config = dict(
    num_hidden_layers=10,
    n_experts=20,
    hidden_act='swiglu',
    moe_layers=[0, 2, 4, 6, 8],
    lr_router=0.000448,
    num_attention_heads=8,
    num_key_value_heads=8,
    rope_theta=1000000.0,
    qk_norm=False,
    init_std_down=0.0,
    learning_rate=0.00306,
    max_grad_norm=2.0,
    max_steps=3818,
)
Below are experts of layer 2 (counted from 0) of a mixture-of-experts language model. Rows are named router (the router's row for the expert), gate (a neuron's input weights, with its number), up (a neuron's input weights, with its number), down (a neuron's output weights, with its number) and show model dimensions 64-127. Each number is 500 + 50 x the weight over its row's rms, rounded and kept within 0 to 999. Numbers have three digits each.
Before each expert's rows: a language model's description of what the expert responds to; "comes after" lists some tokens at least twice as common just before its tokens as in all text. This comes from a sample of Wikipedia text that the model never trained on. Tokens count by the router's weight.

# expert 10
What it handles: Sentence and heading punctuation. Sentence-ending periods, decimal points and closing parentheses, plus == section heading markers and abbreviation dots like e.g., i.e.
comes after: "\n", " No", "S", "3", " U", "4"
router:527530465437553525537477537493444422452383476410396455491444509452480510498586488530430513433565547466411471483410493515505514449520471404588491512409491507525443466508523484463450517496550503
gate0:549446541493439475462543404631483421453424546542527479473483393462575529479519424467533454468532553558382449465441531536456465510563491515515473541566468512481445504454470488504452497598454465
up0:448494569543537470506442488505410527466497498438458406524480461476438515467472521508562549500475593446581469558472528448534490510464506524511583475447535503582590441460511563502490515455482523
down0:491493476556451603476496491574484452586489521537473512470413483544496470461568400431485558560499487488456460561413490595483588478514533488448478499527442544435526551514434459494550405490527549
gate1:536519476582452417470410584564443464468483484462480481496454456509411534527417518437596514499524507500429418528556555500578482429452591479590491456477522512547556560387509408519492569600530429
up1:459510508565521465490503491437494484505530504429568477453641448452575542515538592424585470536480439473472552489490520453517404490434521445591478431435539532509478441389485464454518492393496336
down1:531482505480539515593424418544505513437461517465371484553514579493487495499495480429416510456446415496539507490514434436460422515520579430455481550560587474471431444426478437514485504550535523
gate2:553470469497403397485436487496507454562484445541547473546470488529500489475541396502506606492446588463554535486555510539391453588542473530539529518468478462514449535534568490439568427501439537
up2:484585457537583470545541532436503558520516476527526441502449517535499481576415564509533555465580608455485460496506484459548578524532494570440492493437558514464507558552535494492468583486400462
down2:565509448548453439549517547463522529514562545526452546468441517483486506528576441445513472458489470465497551447560493549534449530521460435567561514522550481521439441438557438505532481493569538
gate3:576534536503399508470541564539461411527520425554483473553525492589512446515486353498461512477487405554488515526377435439479539440498553533468476492563473498506531519419525534478549533482531467
up3:538491485557503513440558533539534445610521521503463473567502563505552447614472459509518389424532423450505460465442473473498574470543529503417504579541547451439476471452449531465488497493558447
down3:520535523414509491523522660454539478576513466504508595548498484568571518524468467514569565446478601501475465462527541483534586475546496534463483539551386530544554528489459512480459471505534496
gate4:494489503531444579409448447505503506444418529530513510518479510524491437505411522561514537508584535576438480423456493451569424498453575486413492505442569476545526495583566459521491558526486557
up4:501555488473438418513458574499479493613422458555547518551488505570496467571492508487536522538402406542496511472461540595432495480447544589527543548522502525387599442504517499455467410535509490
down4:561469499587483410547535555456485517421548507523537503596486480535563510444527555620501577537529463557435527496377456468495534522596452378495506471503496475609563534547489503510578537451466459
gate5:469419418551488492476506453392464494541550515444466463540594518458487581493513488436408443529536449494463505587538584461551489411551463571523509465485500497492483464475540561549454551575479478
up5:466415399551529468420528498471536443449534514523539469557472511487541524648444511425528497439435490571384419507444555563505509503458465576473555434593469546470442399515597460570495552570518492
down5:510492463519492538446564460435457475505481454522527454416604471538439517523462530510469498434509546482510523497467525520531409488489513534490527502560479503448494564573436428495483479531546476
gate6:500441531452431482456466510441429507519434448423502451475536432457435457536543428467537495481404563554550596541519487518440552444498578414578502410472560495513512568423458453409469498409538441
up6:477477396481510454424513601520377465468474412527466583554494437492542525472497499456505536561492530544476438511521504411502434484498539483520496542572563416500457483446499557482521460465493444
down6:477490454499581402548480510476489464581475511508577516522547408558508437509489426474480540457477514538426472479489493448522586541541619559510512520543487492450475572463491590552565574515473484
gate7:545522572528436488493475548476491535464394488551456503480468489519475495464533554394514484526624552512493481477546473513509542508565457514446463514575493433580505554444513521471364494442523440
up7:503530506564593499454391494511406453448511550516504494549368429433535489579445528488480473541438569502524517498403494502500583522474596558463546426466436494489441543460489446535542476508465560
down7:446383492461466635528543516576464551575442492536528499455543544506467587505521484501509554552447469541526470482488505471561444511477542554405508496540435506434567436504441517557536436490479447
gate8:487505487432529455573543564540428499421495529458452494532512484475424513490475460485467445467487522414603548544526546531528527534441503497408524480496556495472493596510497606524443469488516525
up8:502533495477548507490441547495574516482614523555496510524508454487480458502562425608463547414512482466456481509495550522471357527528422464490462542530542538426435446459509481437551560513524501
down8:556605472508476471533563465537543441515469580378527525474455555505416561597506581538494471444448465451540506451451454573470549424463457611449529442534438578452558552525555542541545536558490465
gate9:506495431458536538459482402420495440612527585513561469562486543526539462508514508515533491552543513516564564493464497398519509549560461514546572529531463549458504445574566590590518569481529507
up9:531550514448486577546528517520433536431489358460412486573542495564429454471504454475478451561507551536474535567584357505397564400511474451422479449473528418490515599395583428607607490521488458
down9:533524542545511435414480388444528565570520470500556502580559518521603470465469540528483531449539457429431559496511502524424538588516527451576526526498420553462441510467436432383531492502584476
gate10:447449536556454513449463494475576505540506516518479451530402469470440522453495553589521467406565549510525477482497506466446496527599524518494569491534510475528459523444503425463454569519507505
up10:530595512448475469499416517468435455434485527556559530544564534464472501435452384443474505493492458473551452537560542522579602451523521525436506437581568550502489496474522506555513455506501498
down10:526566448513517487542411369461530577531534533561544525495481497524559449576563488551545493525455480493573465424637500529493438528522493483618461469548484534513494575563468588504510576346442440
gate11:498552435534431526455464490471483423504494571445559426471435445477522484504490484553524474534516470527425462462495503568542459442507457467524484520519530430432446509652492462501498501537509474
up11:498524496502556463533480599410412479514519419411554450537494520503608612508420382434520484480469470478475465393381503541533444537484569488488463502588458559497518516539449400415435512467556574
down11:501502486534452501508558458566421554414527458493575474515467417482621362542511470457421507532531379548548512484541551515558591486526552547414534422554484538513444439547526522463577478461477485
gate12:446440502460491500495529394480495534559517419520469539521477562480544546536519569488458536547486501549477509559485537622458439451446518437531465509478450493457483544504499554451528475553526512
up12:597543583520555477530427553524500542508476578462408449516526430523493455528509574484539489473514417434521493491448492468416449505408455541490559458606504464499524443604449459611593482499556536
down12:484469523476393479527430489481500510511542444529509523443472445466538444567487491590536555480506527531574475527422524575577505492523500477580500480541570425520560391547482497529478523522535481
gate13:407466518544510515571531500518525402464477419536456490378484507546485572574455544489480435448485601446600464491475454526431528481470469445566646467498504522455539476469512487578457463440452591
up13:444593498531565509503525551449491545492640491491551633659508478489439445548566541632476507534498469628474473493579473537563477585518541510514509480462453470508456485395512440496412499447514390
down13:464502536466463546511554475478487497438473465538559528440501558578529501573583540493495563516473529472491511481568560526492467482471397541390569539487528488532517466439532572529570481457464520
gate14:430533463488458419537409427516385526492462480497529558550438490458567533500452382459457523492449494573535505540486526507551458467448517487528504478445564486498482471461464497492514374448492563
up14:538420430522419525563469463559442404421504538585390528501503492570520535475530440412478560544520522544525410460506571443495521530492496416551401531485464477509587455354531552545458403545487510
down14:460483479514492596517532521459567573474612455567435458503513507594472456497466549457514539511600495489473487445465524597454542494444540547558407488509447371435476584421487604399555532507477511
gate15:484539523479435494451439487481450438459414487480510519395429386497492453565520560541426558464506602561593507557472462482441429463504474518487486448536502470516546487498467520499511507437595501
up15:520486527533462497545475456467477536467451463444454482494402485587455478484518491480424513529588416382409541487523523495554564476541488574407492467520498405538469522408468514500421577506441598
down15:424525453472514535478509485512550497384463485480451557524407551539553481462534546566453510462504524508571450449550479555545479466560494586508498506507556553428484484499455532530469501435556540
gate16:458526553598457498524467593509542495535487522462559475425458530396464551536387538481628491554557554550499490516531598446520573444528517414464409531532461486458533506574434487470531409550533536
up16:598484586475476561493390508587486456550535443444497538458526479482497526494494409375616521449511550528460438506515451430400431398482518517511459497531523507485530520525442536533477451557450421
down16:536546489450504481516509375499430476459530520402594494454495483463509510506546531449498575552513497519444454567501554487496583543478511496480452406441432505505471468568461600429534439483512489
gate17:503511415375599460551473559569448524573599451452478444481499602478460563444503412455512490534581495430485479545486477503440443495664523513432474575551402535602614451531403538469471605444482373
up17:408423400477484421501492560525536520593478499550461509542540521564436474604477535483484467461526522469463508512425512531561558372461485508484461452553444563458408606465498480465490543591523510
down17:503484490449508524463438489380505478474546495418477590469600540528435459458492440486491550464519613477507448551509417488468534457413602398488470617507548513524537546457543598493513546552497549
gate18:540580472514470427432589486489429507436437533514459426487497488544480556508608476502495549510464526524388598500535574487492433536472606531472417495455549497560537550435531563485539470512537564
up18:514389584559548508445606426424460421558567517475525488557482547507528489490462497542444398555475463427429495435408528504428511475530419501590509439499474440435380386443476516489561444456497523
down18:408485513457489489531421478518569437506583489559524567484483584527371405556488466535467521512460418524548497491454476536507525456477522543515484484465510414486481529530553472484524548529465522
gate19:539446462540502550498600496479479512428444426536513649497491475553489501539518405486548478540647553409545516528525526542413440506551483515479478501508482451420526498541478452424415510470503500
up19:468540548510466439497489532575541515393431565439509501505426485345554486488498484427542469465523462468525498522507535556516568434519617561541580467574473460512438500470564443442466520380503523
down19:471566512539470561424522555460435598493466462527520478434441515462560525507483542558493411462500524550590563447471463431566427473483465427513537519532472620498418498492522446517585581581624509
gate20:442502560567532417531578483456506524443421582556497503446420409504532583523469406435486487502478555588555519514470480465450496450496480492536467595434530515536447459520437459406541385523490543
up20:509509547468518503504431569454543567462547454428443505491568545518489426451520419546443608487483513493560588505443580553510444521514492627501493535481520555448435498464563460596472475485524463
down20:519486451538513489496504421479479459551515436402486506553544445479552417454537610540471468551534417540482416523581533506489503517467476518514420452423531438534500551569401500408496497608486477
gate21:513521505573556540516428433485450621550587505524511492434478508549508506504476454498485383565476491496481532623499487481404471489551531636460527478428526520504468517542459421508455627492432487
up21:610540482531503531505417517495549490593513488449499534518469522465509538449438552454478594504408544478581504495516416460601455562470528421507538404538476579462585505491499496509447475489560509
down21:434416379431541506492520494501427536542462493530487564507525551415542570460512448521560539488523425460561527522556463475525566529514525533524567505542482512491438514463505552471405555496438407
gate22:499588601547498516513463492573495536565437404539494456599453423528465539443520430574576598521524560462540449472497494428496527486577473582472544548446543509523505453512363395487537527528472490
up22:469555482525480450524477530474475461587439422490508418506456559487520518520515477519545486542506416467523601533434434415513502477509497549495614544441503529437498503466430365548486438573414433
down22:483495530496508704531519431501583464499492464343453528489455556434404480475453477511470560456569456528520497532480502533580424544566437441478504459580435534470507518558422475514532494537486508
gate23:483538503620573450441518492480577488500436571496522530447487467420498521511546515494492604445384481556482555492491500499496450484445426545430422515493534485460552526495471533512513436466558398
up23:539478520511578472494490464527490596535637454480538526510519473492449509510421478469535500414572560415452507489540520497524532553503431496546550537456511476528520548590549478516512485564436610
down23:451480544521487481543450506519405525519492556526536496526455479505525432604401529510540437494423508509542430520534507505519473501521505507562544464432467411504532544496507547488554595493555492
gate24:419509583469551534609581454422499507518512370489458452459493516522515472528515502558520447558538490518467518480513503566538467465538486438520459427440519497552430592462544522612534557378547455
up24:455493380414480572430450519505466563535520584579482508417490579569469437565555514445457450475545437431529579557531383498454486481411539574585470462458491420504568491582520565415476491488547448
down24:375546414432539541576493452538495482427518442566551530446558494467395567434597550498499582523628497521543476500562572552466477390443522468467388497567489481523564517497494451491462474415406417
gate25:563500536518452473435451434425484544567470586541448452595485442569545503489486425555398509541487510491439453482470411402513489515470488520488482516441516490487590471455448490510515493502545557
up25:543499499435560511535547521461466574381511368456499495495519461545493520491456574545551500462533417526578442532459442522526575543524535553497448543505481565462425571515529513500516407488529513
down25:526486542417549565565486528498415466549485471494532440510535482484503542518466449436520564512431578473565491424413406480541439476476511439470480523541507402596540529510500486552544518524485441
gate26:521426521517424619442522557571496465536490489534422532475480497524431351491521483426531401540378490495458474524463548440539545609427501469471506550611475534560609576545560465508495360543529468
up26:473506448462537432504454483451544531488451589501459539496474454539431507489541492552478575477506431526611498507518542573484583547590494594534557555517541470479536480457541435455534587444380589
down26:514512459496510507525494476541568576483508557489533490492545445489416443607549417571488510511433473570530502481542478512539553542543486585460520467467515512459520551500560486426524516365483430
gate27:547532595598462591534516410494428518498559580512578525518526415494597573548511500580544478431496583585489488588512473500386441405537446453561475521506423532408555389508522486480420507384580497
up27:433494445499504592546498456486367515525492506458555423490564480456532671554433425523491482484537450464501583520600545495462609426445468497503418381471484555474522519555458477516577573458464560
down27:421525540533491551545490533509367492538546550529600504498463505523447470477488387506482538531471545439490428500433530603496458481500532556449500440573477509532546426420492493532472432512478551
gate28:513597438459485547512479454404482432552564423552534532540517447449592509432491507466444505540514527538686436456536487517562528568520641585491514531469450620524581484417491469580559531488556507
up28:556526427434565535563477495480457487555451493475468563448490539521519493539481446421577590547537448489461526441515568516528461453525508560498505580520478546485465495483535495459522532483443452
down28:493591482577483399482572492448449426477485369501499501458508476498449553495577444534483479434472455518536445584536522495537541512463450491528434545490418470521559415434504453524524544456527453
gate29:558466565449491467547539531496400462544476511412543438433464499510423426458426465566513399485516508583481450506569422437465529541427483453530553463489478417629494475491473469589474420472500532
up29:532418479480521495528501475508392408457496501435498572421559519395568464397486514584490544426377539491477455502550459438501554513521505489424487425550460410462553396523434480483542519447508529
down29:512450572582447407468464505449360436566450501503516480572547496601444437591602498452531467542497457506517491522523584451540519415510544527548536513476454553495525489564484590478607426539561564
gate30:525469561442442451622518468509536534511493517504554474423470401557573486472482438570510411538601511519451526478554464578493424479521529504487500593423539461393526447497466541524495474502487459
up30:478473538536450467500519479456513515468608509474588443562477571523496429441478469583449418477434473566571421566457491483579454482512533480486580491530434486478432585506491530475537529501383457
down30:424504418518490483502472508456500390556601562572569519474462437533555485473559490484556478472453543535454533530527547566523570489503476534594492564492515502521494498495514520612454409486510534
gate31:554535647503425540499574531574521487543439564558501489490453477469472475404550528496506546539619544521563457460383514551544413476486464455515440476425477462428516469505506423585474504559501495
up31:537486485561477597493473461492429547553511497472431517464451490379522557481484534416493483492597510478541526439489478443523537593499447431407560482498468549554524417584453496472409484551566459
down31:465498517470531481502504476566550487467505422721558491561471447543473454525533577486567487601450488492509501574481447550499492474543534506591431559419488473463551543518453498526593525571429490
gate32:579450546431560457552580538531559542580577453441480525426469530482421406538441562421453435435530486358556447522477474538483516507509498472322491566511464533520511384496543390357458449585452476
up32:511569434437496355519441548484467550502522465456506455462512553500499556414492546547477511534461460476501494495476495479548526527471553481474521435450474557399576556493517483442450476531455536
down32:507456491470527484519390556542459488487479495377510548507553490505563510532452519494498511421538413507458476451379497400601453529348542507497513516505536498493482500485556467415542505459544438
gate33:473494540494487506491477514411477448486522628488455461404536482478405502476503456482496475544517596520564530491454515379525590519541645413499488471487486442509457523516461502465462476513475601
up33:544473503445491625448507426446515549479562503478446540470428541431435486513589457589430564634462509370500526500531526370385457450442426476491418426449558532552466484532494591594514484471506541
down33:484512526493543499567357566582527626522535488526510531508583570438557456474545527573494470487478464482393429465519474586513424480557443494547442532459455573503512546438554481499455575458500503
gate34:554532515533512532528513514586537478566569535481419405448489516535562525467439533533519488447479503503495386401479490406477420398521517467590568456485460484516500463593483532627523530440594521
up34:486493555500475522446446452511544498480554471505533530545542401603550436590500552511452405519532491428591526414511511434497418462564500513505517481499475526430520536431548509460593460429459593
down34:483459507469596354496579559491581545492503517488506413500453499434468555469508562583461491595466519400520544434430521441520511494479546463467484512549509490512433498469474492493452461450467564
gate35:568513416548437487518524502586570433584509476491502487392505553519501572499456501483431565430437517443495519559517594545471556480457509513415565571460509534545506421458462406512495506480471609
up35:485513472454506485570570496545473513488476420485475512482413563414494498456505520591520594486521505493481508615451464510549524488529514446524482489490446487578397608497501506549537477404503495
down35:573456492532553446563596454579527532500494539518446534429486509559525517553476454484551463398523441492497500565514501503502556489508500541491428585438488485449519476483541529495431514417554580
gate36:567497472473495507523441553451496486476489537570542490476484466504538492508517569530441557463473482499449475513453560581571521569537436425559523480479514451544512565465511545563567578524520530
up36:580432425498549423450499529541434518481473422416532537356554453456504477540507514526465491445487575616500466465538475460510584481515564499474491524489514447603459483539531466479493546393488410
down36:559511440516537503475570526517544460640453485487529441523513576554561438540545554505528495521598622526497605452495507479520470427530458533424463479465494538410506504548511433515478496591561498
gate37:558537543374495515451530528571477540490560451507576580479499499521561488372586481504513440529511341546453471515558481514583502461456499487403512441536507436495498488635505596453500501488493521
up37:576434592596488453444448558606529497555515497474619563503541509405436464496530450474502545473434431467567492514430612560515521423471502408507514489513547552523516413593495490473481413525458475
down37:524451481602505459523523505561490469413499491402445464521453567510408447509491533428476515438477549495525620530488505386499496471538419480512458549467470509556531545527533501512470482570591462
gate38:467525495485471521482522522552478421516425480518563540436453427546521440421501472474501555592512553543460471472531439535521511506476501408455527436448508443533442616456554473551503527476504518
up38:456517578453543587383410504520482557512447504489450479451553409516409471517504445500564546553434513451436480463609554566487488538456568489489528528427482497479463494445519511468514519477458453
down38:512420571404561508477453373523474440534507553485428535465511471493437490466423515490378556529356435446488462530495538470462454483441606576596454509501510488492441499494489466497538416530445508
gate39:409525527560436531449523491535448497423585580471431517481445502512525427531526535475517522477433512485455486462373589445515553473464535495547515521486492438428535390549612591444460395420518533
up39:507439556437387461492473535583534514442559557500485539465586583463501486499595532555516417445599481530546530547530445475425488573438470562440475500497487459553487462437491396492586462564453501
down39:499528536490556500467454525543537430451487560481542527568507576515434533469517529423595528493516467569516552555360468536511430468492507591567460467525396596483398480622451581479600509459487434
gate40:543437576517502464542529468520497493514517471455508468494489479439522554510431523494492448537387484597549493584553477483488530538578471481496550538499464516566444457537505441518519587532459430
up40:545546511584463431502439518518513604460473477430460520447492501509538543399496550549368473443499471432482600442474463448472459458488471508509472459439455484481484535520544481493411495528555448
down40:545484536499510431505492527487522505501565440464409493493533564601606526551420486456488451462546511528451487530510593410431546507555480503538484494555564594596507525484494533501583461505467428
gate41:499513581501455514507499469528482577477561500498477493479503529475435514514496460482544492530363458504523519506494556453514575511510545372406583517526486595533489458530527461523496443564557511
up41:481497441557440495594546533559526433481534524513521572513549497501550428465588433554442527511445450525642460579600364502529530545514361483433403544607483517487485505498555484453531510501502524
down41:406425474517452436569509473516468535545537479388560402463494531539516537482459507546591532421459443518519534584572472599449523425504474620524589577550554405454479465517516455506488592434541509
gate42:491452406456476491440495605467501484503539495475535557562484510600433415500616451460531478483505476463518498453469473479520517584548578537507628540556508507533469604410558519459475459554459418
up42:585513543506458575489481484459461485572482524447463562572518378471426527479552522436500571434437530416634546434476586536548531527415559509599491512429486465497469469487498524524449539503555506
down42:462506460510584505494478500526464395554410517422530512444503576454416533532464512545497413590547551526564512382493606476549425481559561488465451390553484480494519439560537440511503542531440462
gate43:468463476489512531511534549544504507471583509558486571434569549476447555571475476514546547507519517477505593542488496519513466497511393447565505575489519421406470552593630556501568542580500482
up43:494632552449456511504520470447474543465580556480541435475475521438480529513473408371523555517531436496543450503485451482499464500481552492540489471470602514480493526557528414585500496526561565
down43:567580528535545448563541625492540508600486508562486570535563519461557572536506563475473419488494598526551433417464369482557457491497532518563524520493491464541518519526506469441473470557454452
gate44:492518568532386519489512541407500583428553595490502534489514438387577489608479519584422513518474554479508600464478502565565531532491503475520469523509528526497526494515528374445513529495438590
up44:559454554447387530515522437315563466423500491499509487502490519458545475507463408455488471432418498548505503453413548492506472414434554502481519504549584518594478516419474522437557555470442491
down44:516439503568480521490488508474485497507442498498493485480478535452453490437537488450558587535579442479441471493466475581512487452517444522504500546461465459454586498492455535479448543555581556
gate45:494561496573424511480460559491467437524479518554514454433509634392548511533536510470550516490587442504447529472498578529597467431457521522475489620609554398467509530513463505544434482502501461
up45:488586433476462502549422505551384545491518619513482626499532511621547501434447530501542508508500538523530535489472480484478456452502397508471534489514484470505466536501474548532476477431448432
down45:418411476568522524483530519507496439532420488424416479486494503439479535607459439421501495448590544487533483454476521516491490507516428580406570436518493543542583484550483469588580487604500479
gate46:456478552517545402525465458543529572490431481534589546544483509527559484395563480563485501470500491537548483584506440534537432589446525531470473466489511506542579530480515490442407472469447559
up46:466462563544484512473481578455495518541508528489538524457519443538480498476504532485548576613389474461443503448486566464531539491408409554535445517461517503575550478408460445445516507533491451
down46:466483510455595515495509506581531551573487433530487542474521440512455437493474529469496535524538566436522457504512549515479490517517446525420439509502455586515554482522449541559417513412576460
gate47:525461448537399453382361537547498448517484440504503513531432531452491539529540469467508512522546572497460433487585479537477469585490461458504480445513426472469457591434511465481439505546362457
up47:485581438580525439496525508477505506477501545527454553553470458472471537452449491537498517482550403466568495448436491481541481491496602508570477452384548511503538529450419504511489564529502445
down47:454457471469486444523442461475477512509523451492536489393538503569494467539522472478484543479567618518570510473527502502556424454565659490458546557531535432498597506523523478558468488583531531
gate48:500501458537640543543557481460402558481408617428507534515532523513510474441499447493463488548429505577506589484520483588513496506487517555434503539463565526563509525498499502533478467501525512
up48:410479523534507563511521510569600527574512555663503482602555563499503613511538558507530458499454558478508506451575593486503528534466463534473497500470514423506498478577497462565468641454493476
down48:564505599586401411516471588429575463541479541444509502495568411448492540480453503434529431603521540527481480584476434514442522460503482521464537572598419493508431558451462457602467573498524518
gate49:455456537387464493545559505529450478534376530492511452491461539469481544421418468487414432611486574529462491516584519567553337503496544471461512481524585521491525555519514448598542415605551510
up49:554379549557348440548558445539478475485427493492538577501441451551523520496409496473426615487527598471477506513462515539508495469480480429477581490553561484479514492526457547439505470575460541
down49:477526543549450478496458505556456459524482515498471465474641430449557507522584464504506506452428550536561485535539532515515490536528478414436506534516489466537437472428436487480444510442577512
gate50:554548531460436564419475496560613498463414529458423569500481421462340554429526457565520467561508525519424527470491445507548466585553456392526541509538529538596515546479522596491520545400507495
up50:464510485574478554423534599473464508473565592461417591580527440491565554504478518549493436510424513597477488430429408517493433505409522493500553403511488487578488460495480441463469502425534516
down50:438521528378518498478524490440536517527613429405470451464524460530543467555588550578414590405502487477512360563541518482542468514422561488488461462446509589503485618565535512407511475557481490
gate51:495399546567494569512458467529499444452519460455579461528491533585508496536537432501455419482452521467596505514501476445505473542461525508416556561507527487521576458519580547546499562471532455
up51:537543450487587640505433537610562512551577415394534506481480433452478488500527550479490554413503485521477462415477576482511509569534435480423464445416508450501581529416452519450440465463424555
down51:530505440490492548533597560525440490470466524456537554539527539497500448554435487406538486517567464477539420621463590559458505531428592572530548474549427501417517405537490613516522458531430489
gate52:473579523509431532521502531476439629575487540441473505408588447406392445483518507399512521488489485500511555515509506409480558461474468562523471572563574552481480405444551491443435485442507498
up52:583518490515549506525470503555554528391489500466514456422582394475452605450539455447512410478531471471526565445549475524438489506622540482577510548428540495492423456541442572521467482524454545
down52:514476475590449463415459498477455493407493532542478549527431585571445504444522521487476422506449522494476427528449557610538424470595518458515471538452494506542576567530523413479528569531542476
gate53:519449568473544502388541441484488487509575399507497568518491496517415513445491464591439597474509484600464469509483516384553544543417523465504489459444492572462447507505542502503494434572547452
up53:404548432486469462487445505537477458539441538543527501471501554431466525508586503508469458554452550520497457449549467453459492569615488497494427560474532553409541501524485469619435604556491414
down53:448577479499547547463494476452433603472389445567500394496476462478494427512513492466522516564485571544432454381481454359490524569521571519569489534395542468471561558458444638650562533497488447
gate54:458498456479512428513383482477493458488495556613515483476563408568502500476499488455532508484522537479559537519476531473482457590548602455589514619455425484488446489554450431512493589456510433
up54:499501559459530485561492524481546376483433418477480436450559443538419535511471421560566499514390530522458486487478522522504476523654448444493451476583501503499549428460425517465552451516507530
down54:483552521460446556517534428520579476469572474601467423592513558517447524500527501460601508482440492515521503510410469446445589497553483553552509553500451458479487532524491504546529504492490424
gate55:425407436417451552512513456546476485502496492498504550468475505510453531556444449501534462482465528493529571544505500497496426430517501458460507541525531461525387484548484566528456469496530501
up55:427464526430584562481542450489509570453472439571564592514404548406505415563392448535614451515583477415453546533529531475494550457408572498431547431443503477429451461511490350537500491458503572
down55:459554549497407421445484509567435457520554505611511477440461510492484485523516491499492526500473461509485426500496470590425479563470474484487458513560512615500577520447386517575549527520492556
gate56:537554505548464521524471481498440451537564474451468594508464402565490498511523486552469606543459528571534537526454573476512428539504491485482575540539508469449488588489550512503499505614524469
up56:541496480506556517570484505433513492470418437484455484440551425548495496548468587420489513507453424433429556512528447502488483549614585338540508432442417483504491544393467490568459575580445448
down56:527517486575564415526438452481508493450482566510484507478552459556468430538512519516481436549422579454517517412511454448532466489480505499517561526601437516508559423431468489534435492476476472
gate57:438489545572482509498524511545508613487435564504436531480522495489488537487508557417458444532539526469509507489585380551532456512486497525504403457490484458552412462559529423439497510486515463
up57:502518443511445519483493477491446527525505574449553498477547543387589499514411557512480469480465475574463501575507545574463454448456490584608511578532567484506524545532565590499452525507519509
down57:531479554524505485505514558516543422573530577606473522466513488577558476462479592569516484462545625462535517480476470447484553499480516495440476452486476533533381552583507468526578589461518442
gate58:493496490394488504466511477556355458503496492504482497481562547516489481503536413443468453510495460593497541474475533521475473518458568540581501425494536528531491529472491512531460531496449536
up58:434488478516521526525452468521489440402490483475449645489499502426494562463502448492575415548452523392459526565544532423516627604479493582540495487496584442587447545482483446436518404495509533
down58:487565530540483495530538530523465597530477489529464481481580529578584522470518509516529584569486567580523543494495413470498452445487591497399613476573462447527569494473580480538454466590546496
gate59:437496452498475409450475466475496458480464440505510462553552513494556526535451575513392517473522466544502556539496473551490516537460459562444481532464511465513456611510534483400428431517442476
up59:471556476419410462563479422546518562505502498557481460387422533482485430504499494559437533513514540487382522433475463423469522360511436493442490510551546532434457519538582476513503531432538464
down59:461451581451465497474498512514469560414561535559549460544490536422426575417491410522463489574437497514457484568573495528515564433505515522490515379467548454380497460525546458544462554485379520
gate60:554551437468536501565472561492457534619526564561464479485612579543438487509576568428523444465465512527453458610455593478563511504521518408521519470630505520535534540500498586439539588515506534
up60:577435505509502500429623432592558518530496603559545481513493469526560592486557483500393513479427529515604501480434472511475487523501576500596635498456579493506467520537488434584527457406544529
down60:512474437473560453428585402527487540510530493476523481524474503520527457438474458529534522447502466579459510579598437507442624435484433581598570577537431561519478534462471427417489488414498528
gate61:496491523498513445473463542532538545476460481523580490470423514484506522484521478443501516452510459555546469618436478587479514498599546435564457485404476580465499450576513493434424370503435498
up61:527492489399527528423599532476516479439551552476514518585562466510548515538540474446520456558462523603461519381411432528557581426542469409460455430559388464446461451496472486510551552399519485
down61:561492470549511587581506491565478499456551534493469513475538579468561482548467542483540492491526500623549622455526575536502489581459473510561538514463460425496498521487553544427483537607432571
gate62:547444517574441403547502435484435490477608533577473560398571434488514556570469565504449452514514574497435573563519451455476557528491559552511426507492476490602455492591567454530408461374469462
up62:447451485425483487495503408488466640493572562436411513560474570450464454473460557475567470655526449461529401517590438435497501576576376518491563547513589475482544512474542500478449452538509523
down62:451462593512479474548480529500526493498537471504553533493537528534437541602610462477499571374502467505447538419516545469497496566469570412447593481521457473435493598464392451482482428431475469
gate63:459484526512488532530548532500358446457525478466500478444502403391617449529450488531530602383523434531508537491531534517455473532462372469625534438466428537451524496606603513446461506525510537
up63:542517501508452528455500453505540485467471418454484574584528612474571526528560537497442565515491401497538407512499472536446578621476537527458445473538432455499448505562475481493632477381614594
down63:491501503546510511503549532606456558539534460532475463546485504553568626501509494513531522454510588386493393554373583509567453424522520457475439459472568469474476368507463594622426536480506474
gate64:517520462491507456492450436546510533478485436426410610463524566462465471404515493447523523534510567580571476522380555542412504456577519455531521529568490468515472499546440545575498452500588523
up64:473416483547533459419563507481529522560484440445481500509479480538483487503493446438436470495536447521517557480582408501567497525537469488513408481468468454549439578430573403509515566420471462
down64:499584466466473472493504515458525450563511526454443473447405472504527519503518492532552584484473487435463544447489542518475600621466498472563575475514459574450434485544510554513452506494468524
gate65:480532415525427418539557525533471443443444540503583484441562516506495466476583511468494541566527458499487493486510452474494568514547499492575519525528537467457607449464489523493478433579475545
up65:428516490522404481452502576542534497390465564485540439524530424425531489516475527518473557511513477499557544455497476457460468509437455491511486505487536482430487427561505510457491483418477550
down65:499500531487486456516558550464424483472535582574555581552520410520495431587502507505438511484536503481543530564500576531566549611478491568477408570542458510516536418445405541512576364638453517
gate66:408440466479491455499459583490526396518420413561630474489424524596600507466465581428407481546454524506640466585408490490486511550518457430515469400486481565534536473556494566515526549546399547
up66:504471480521511550484451446470524440468464494436535525595493604487538529573496504501493614580475528470462461568455469553522583478432386464394509500526496562585574541508496612489558507469597473
down66:486542466544517460564469557449504541567457502604531527476549443499451467500420556475510526546500435443500461503504555515482459577583532418553538563453465437516527535459502547465507484485491538